python train.py --num_hidden_layers=9 --hidden_size=256 --n_experts=96 --experts_per_token=3 --d_expert=128 --d_shared_expert=128 --hidden_act="squared_relu" --moe_layers=[1, 2, 3, 4, 5, 6, 7, 8] --router_score="sigmoid" --normalize_top_k=true --routed_scale=1.73 --balance_loss=0.0137 --balance_bias=false --router_noise=0.05 --n_groups=4 --groups_per_token=3 --init_std_router=0.0167 --lr_router=0.000771 --num_attention_heads=4 --num_key_value_heads=4 --head_dim=64 --vocab_size=8744 --norm="rmsnorm" --norm_place="pre" --norm_eps=1e-05 --positions="rope" --rope_theta=5600.0 --rope_fraction=1.0 --qk_norm=true --attn_scale=0.13 --tie_word_embeddings=false --parallel_block=false --extras=["capped logits"] --init="normal" --init_std_qkv=0.0339 --init_std_o=0.0421 --init_std_up=0.0486 --init_std_down=0.0486 --optimizer="soap_variant" --learning_rate=0.0102 --weight_decay=0.0 --lr_head=0.0102 --warmup_steps=50 --schedule="wsd" --decay_fraction=1.0 --decay_shape="linear" --final_lr_fraction=0.0 --batch_tokens=262144 --max_seq_len=256 --doc_mask=false --train_tokens=2115000000 --max_steps=8069 --dataset="wikipedia_en"
Below are experts of layer 2 (counted from 0) of a mixture-of-experts language model. Rows are named router (the router's row for the expert), up (a neuron's input weights, with its number), down (a neuron's output weights, with its number) and show model dimensions 0-255. Each number is 200 + 40 x the weight over its row's rms, rounded and kept within 0 to 999.
Before each expert's rows: a language model's description of what the expert responds to. This comes from a sample of Wikipedia text that the model never trained on.

# expert 31
Common English endings like -ate, -ies, -ade, -ance, -ating, -ized on ordinary words, as in promenade, subspecies, criticized, cookies.
router,268,134,161,197,189,197,242,195,183,175,169,218,153,209,206,232,190,204,217,259,330,207,156,204,188,180,188,177,263,237,283,187,219,217,206,139,275,130,125,177,206,150,222,172,189,252,199,171,146,197,167,248,261,166,209,245,176,204,204,156,163,231,204,240,232,208,140,282,146,182,168,214,245,188,185,187,256,185,153,209,157,213,193,207,254,197,167,173,166,228,160,209,231,220,232,188,221,240,233,190,252,204,180,129,159,191,219,214,179,154,196,158,192,117,231,231,178,256,260,210,238,230,200,198,203,196,190,155,210,243,218,185,222,250,98,198,85,119,230,196,175,273,250,162,203,260,170,138,206,173,114,230,264,221,220,183,168,155,213,252,154,203,173,194,142,203,70,181,247,220,159,214,212,197,163,241,238,143,215,212,183,144,222,167,144,192,173,119,173,145,190,180,163,218,167,208,144,226,114,118,159,151,185,178,210,211,217,228,212,183,187,140,257,218,196,194,156,227,118,192,249,227,187,200,227,206,177,243,143,230,161,165,125,217,194,209,250,220,137,175,173,121,198,218,220,226,105,209,122,182,152,190,237,197,230,219
up0,246,195,263,229,231,211,197,222,199,199,190,183,254,184,174,122,178,233,207,209,195,268,229,234,255,218,244,235,230,128,153,191,163,261,225,171,143,230,129,287,219,226,178,194,187,182,182,172,242,216,225,188,189,221,178,215,181,123,144,147,210,152,189,234,280,197,267,180,179,245,164,231,252,162,193,151,217,229,133,218,173,115,229,195,224,209,235,210,188,254,150,148,257,228,207,191,214,183,123,155,142,173,167,183,250,258,162,236,193,159,128,202,143,115,256,158,150,160,176,163,221,179,198,211,131,167,274,234,163,214,240,204,112,127,247,160,162,220,228,155,206,216,267,180,209,194,171,243,212,237,194,192,190,191,141,165,211,160,243,171,142,251,179,185,191,168,114,264,148,271,224,273,172,224,214,215,210,238,135,126,213,204,235,239,201,183,129,152,205,197,239,215,142,186,277,217,241,209,193,234,243,229,198,226,128,190,256,230,237,187,138,254,250,168,199,232,176,243,183,130,221,261,273,205,241,207,181,136,130,227,189,262,215,206,259,185,127,235,173,220,212,207,142,166,137,185,218,221,212,171,156,195,129,190,216,157
down0,208,244,233,180,165,194,247,219,173,181,180,201,165,145,191,204,198,257,186,258,199,177,163,132,202,210,194,173,229,228,148,154,180,147,270,185,221,143,205,207,180,200,213,200,236,237,202,197,146,132,126,166,186,234,287,183,176,192,206,184,105,245,163,101,233,198,166,193,255,202,115,222,186,235,188,207,267,152,221,196,211,166,131,277,130,156,175,168,146,193,204,238,130,170,270,252,176,247,185,141,219,217,254,184,154,239,227,184,210,289,210,156,210,220,206,213,294,127,183,194,158,191,193,202,212,236,147,129,226,208,164,174,163,221,135,231,213,173,254,279,228,211,140,224,197,199,216,202,232,201,243,219,201,233,251,279,159,185,181,132,203,166,224,102,150,244,237,156,221,153,146,179,152,186,234,237,244,168,200,235,163,181,231,232,243,197,163,196,257,168,225,231,166,245,235,163,178,173,172,209,260,109,161,122,230,194,151,219,221,200,209,226,114,206,182,177,165,171,200,186,159,159,134,195,253,185,177,250,185,156,182,143,120,230,217,261,243,235,166,143,208,250,218,207,215,271,164,187,195,194,181,193,221,310,204,275

# expert 41
Prepositions of place, time and sequence before a noun phrase, e.g. on the left, at the 2023, into two, upon, during.
router,139,159,192,177,261,218,242,207,176,174,186,178,192,193,209,193,253,324,278,237,291,172,203,243,241,226,212,184,280,184,210,197,124,191,164,147,168,153,179,203,227,246,317,197,155,240,178,170,172,281,233,141,162,212,210,189,240,233,165,195,179,182,241,193,236,137,167,238,174,161,178,207,223,239,179,241,235,163,183,173,169,227,205,212,197,138,166,101,208,216,174,182,224,196,227,131,252,183,229,222,226,200,195,213,203,162,193,293,197,178,185,166,188,202,167,152,144,220,224,176,179,170,188,182,179,238,274,219,254,228,212,161,245,206,186,188,274,204,258,173,243,129,246,152,231,214,201,179,227,162,281,243,246,177,314,183,178,144,196,225,199,218,192,100,249,139,210,161,272,189,178,268,181,228,172,181,246,218,188,226,98,199,237,166,262,200,174,213,214,202,210,251,123,213,121,198,234,177,193,192,210,233,202,174,252,168,203,253,211,199,196,216,192,254,157,142,217,162,123,193,215,191,225,181,232,219,215,277,191,205,204,233,222,162,229,248,262,145,167,204,235,246,185,246,213,206,129,203,206,207,304,117,99,195,192,197
up0,274,178,173,247,196,146,151,237,222,239,206,195,195,135,223,211,219,279,210,205,237,189,227,183,222,154,141,157,163,257,214,160,231,159,213,137,158,170,237,200,126,234,219,182,228,210,245,231,189,125,222,216,144,113,268,143,197,122,179,159,185,253,232,136,190,205,244,195,178,178,171,172,215,244,166,204,158,181,157,148,138,211,195,247,217,220,166,235,270,122,160,187,202,214,198,186,207,124,175,237,208,93,166,193,267,215,151,277,143,248,176,213,178,240,213,205,202,235,91,189,219,159,189,185,215,205,265,245,108,138,222,221,165,171,164,240,167,197,290,178,244,151,246,154,195,257,226,201,251,244,242,208,249,230,267,164,188,175,168,208,251,151,259,258,222,180,165,208,213,127,255,221,163,234,217,169,222,162,123,169,150,161,208,203,228,169,219,179,226,220,238,158,285,190,162,258,215,171,160,193,201,178,170,226,257,192,300,169,237,240,194,244,210,146,176,225,268,194,146,157,188,164,260,244,268,166,226,198,216,194,246,242,208,196,149,226,265,240,251,196,297,225,237,159,209,216,174,196,209,208,218,198,198,174,194,219
down0,234,205,220,132,152,221,203,246,149,129,171,148,236,229,187,154,135,101,222,218,218,210,182,215,189,213,190,226,206,196,203,228,256,215,220,167,195,150,149,168,152,218,188,220,173,223,205,157,172,235,176,211,208,194,167,182,233,214,151,273,279,94,132,230,203,185,223,205,208,220,194,170,214,89,183,168,258,242,246,245,125,212,150,150,131,209,218,187,217,245,246,270,235,163,209,185,152,160,151,151,196,206,129,164,137,126,216,168,167,131,208,157,256,115,185,256,148,264,232,207,228,211,193,208,163,135,188,252,241,239,166,170,191,219,267,189,228,242,252,274,229,247,211,185,185,204,235,212,187,162,205,159,162,214,160,182,248,206,176,241,178,225,203,194,172,164,236,266,210,248,216,163,171,207,185,190,163,195,198,215,175,204,199,207,143,127,179,59,163,199,216,201,160,242,260,155,212,274,180,256,215,197,134,157,200,187,222,183,181,209,222,154,266,180,208,145,203,204,183,239,167,184,239,285,179,253,218,160,181,201,194,83,184,208,150,204,246,132,218,218,216,200,141,224,161,208,186,246,178,124,191,228,215,192,321,182

# expert 32
Relational words after nouns or verbs: as (known as, such as), on, from, between, including, through, plus dollar signs in math.
router,251,181,225,228,210,159,265,170,198,201,256,211,157,219,264,201,209,226,139,287,206,163,144,184,248,218,169,129,217,229,160,106,171,208,194,139,190,86,176,186,198,237,245,166,220,228,169,312,183,241,223,199,254,175,183,240,203,203,194,170,175,243,275,197,232,184,143,242,187,181,244,272,170,211,243,184,213,238,123,199,159,200,242,207,142,162,220,134,151,211,198,200,267,224,195,178,201,232,250,226,219,192,158,255,227,144,253,286,237,158,210,230,123,213,151,222,87,261,204,169,249,200,168,177,146,162,200,211,157,234,199,129,221,234,152,154,180,165,244,241,235,196,200,198,121,234,113,151,222,160,264,208,191,190,265,271,193,175,207,228,140,213,171,242,235,181,162,235,302,175,183,239,173,175,237,222,148,166,221,189,72,226,201,259,211,147,194,163,234,188,260,240,155,197,182,224,173,157,171,139,253,196,154,196,207,224,163,202,192,180,203,161,212,147,183,153,172,205,193,132,237,225,203,214,244,233,208,226,197,278,191,227,169,164,209,300,207,158,167,190,214,124,185,190,165,185,192,165,182,197,199,214,144,200,219,189
up0,213,196,186,148,232,242,203,209,234,147,222,239,173,195,234,158,125,171,263,201,147,161,208,181,118,207,222,217,240,185,184,223,151,215,192,209,211,109,256,154,186,149,132,169,239,196,184,204,226,217,198,144,138,166,251,222,184,178,194,184,154,163,100,118,200,82,230,268,210,168,188,223,140,197,222,139,190,256,221,165,147,156,227,224,207,175,122,200,213,272,226,212,166,210,135,217,212,153,240,187,166,195,197,148,221,166,260,135,133,199,184,225,167,206,237,165,255,197,130,186,263,245,223,173,216,128,204,167,202,237,183,182,250,186,269,215,169,227,207,228,177,241,234,183,240,194,167,185,269,234,219,204,92,222,214,306,164,211,224,185,225,222,159,133,232,172,169,182,134,277,251,209,178,138,262,254,238,164,243,178,166,186,231,183,166,192,163,231,177,206,129,206,235,208,158,263,187,189,192,177,207,180,204,162,222,157,176,155,183,161,231,204,134,217,152,133,148,170,148,171,197,179,240,189,128,192,196,223,170,236,168,295,133,133,214,180,248,183,168,161,170,228,121,182,190,208,152,167,187,150,257,194,151,230,273,250
down0,203,219,240,223,114,147,183,249,186,215,261,182,233,200,215,181,217,240,175,142,190,268,268,212,212,184,223,184,134,178,146,238,267,257,125,219,208,196,221,233,189,224,202,206,182,178,171,255,187,206,210,238,292,201,182,264,266,280,205,176,230,214,249,189,214,199,183,146,236,130,228,231,233,243,221,225,222,203,223,257,218,158,182,185,201,196,273,203,185,202,204,203,202,227,199,213,177,257,178,196,189,156,190,212,221,168,162,229,191,216,186,224,179,211,181,245,166,106,197,166,240,192,160,291,147,198,250,183,121,225,249,198,162,251,164,211,263,236,254,148,222,225,279,191,241,206,144,190,212,252,155,269,274,194,190,149,162,232,213,195,134,198,208,182,191,143,231,286,192,159,169,202,163,141,143,189,166,154,146,202,182,191,206,190,171,213,136,191,231,203,276,280,127,214,126,241,211,226,137,202,185,163,145,202,133,194,225,190,198,247,274,188,285,184,234,133,183,99,245,239,228,188,193,44,123,205,141,161,242,177,239,179,228,234,271,186,176,184,180,163,133,168,184,223,229,218,215,270,221,204,195,183,222,190,202,143

# expert 16
Pipe characters between cells in wiki tables of results, charts and elections, plus some semicolons and colons ending fields.
router,177,156,219,219,294,197,217,185,175,229,205,216,215,236,178,191,182,237,214,114,210,170,227,207,185,237,164,160,177,224,253,168,197,264,204,148,166,89,207,243,171,185,299,85,132,184,244,216,179,254,199,132,196,172,135,156,206,171,231,194,143,217,234,247,221,226,165,201,186,182,207,220,220,156,319,179,283,238,216,210,207,193,149,308,199,196,226,152,208,195,139,186,232,255,285,200,225,261,184,260,207,286,175,177,248,208,189,244,211,192,255,262,145,141,158,153,185,298,229,194,242,177,181,220,171,203,107,153,186,234,148,192,254,216,233,98,150,208,230,185,273,136,232,193,220,205,254,199,167,171,210,187,190,179,272,182,208,137,206,249,198,276,179,156,227,204,168,148,150,191,218,187,243,199,136,148,198,187,219,251,223,176,294,157,239,274,196,122,209,182,222,243,200,214,185,145,208,153,171,240,186,115,213,195,179,214,218,242,259,160,225,187,209,191,131,207,218,152,198,144,181,185,217,214,196,250,240,206,213,221,185,194,165,191,166,231,202,205,234,182,201,183,160,208,190,259,200,223,199,134,224,231,147,171,161,210
up0,166,172,198,204,232,197,207,171,212,157,192,243,225,155,135,176,182,208,160,183,230,214,191,203,202,192,150,291,138,148,255,215,157,233,203,207,172,199,256,138,242,185,221,166,267,252,239,255,240,98,266,215,157,110,232,290,265,198,153,185,208,197,204,183,225,136,203,141,186,214,182,168,199,221,203,223,181,184,152,159,198,282,223,226,144,187,200,168,246,155,246,233,173,225,216,143,281,212,197,216,260,230,166,194,269,243,208,207,180,287,253,275,162,217,231,170,171,233,210,212,190,214,146,283,164,200,159,188,205,197,133,173,94,182,218,186,175,173,211,205,188,162,233,192,221,202,191,233,197,181,237,196,198,235,215,223,242,94,299,323,229,209,188,169,186,224,236,222,206,147,216,254,247,278,205,173,300,222,264,157,214,190,166,254,188,226,171,190,237,180,178,213,166,196,105,154,175,196,183,170,224,116,201,155,173,210,176,146,227,155,130,218,201,262,215,152,217,142,235,185,229,194,136,236,212,221,256,225,210,239,231,184,219,283,153,188,198,233,226,208,216,217,152,195,172,195,150,196,240,232,179,250,136,249,205,281
down0,127,125,208,188,233,245,256,183,172,164,169,146,170,197,228,159,242,222,290,191,166,176,203,217,210,234,200,147,187,200,212,251,273,249,192,154,206,189,212,170,179,144,181,234,186,174,207,184,307,244,139,238,203,151,167,173,188,204,215,225,235,171,221,232,197,301,174,172,226,232,135,211,258,139,203,240,257,294,175,228,205,189,163,189,312,151,180,198,262,202,141,161,168,139,141,232,187,193,168,213,190,182,242,289,287,257,160,252,183,212,210,213,264,219,191,216,289,161,246,207,149,219,189,127,253,216,211,163,197,156,219,238,226,136,182,180,219,232,218,283,156,215,162,169,161,137,144,195,204,232,170,225,157,224,191,223,147,231,184,146,183,191,190,214,192,151,180,188,176,222,203,185,200,193,99,244,131,222,117,147,206,208,262,157,162,220,229,176,161,173,199,242,242,129,206,210,231,230,182,179,161,250,195,189,133,235,196,204,285,248,163,203,229,151,259,201,230,122,220,220,206,187,266,197,205,167,184,174,180,249,144,195,246,157,193,212,184,173,157,150,130,229,203,186,221,305,206,171,201,239,247,222,261,137,210,172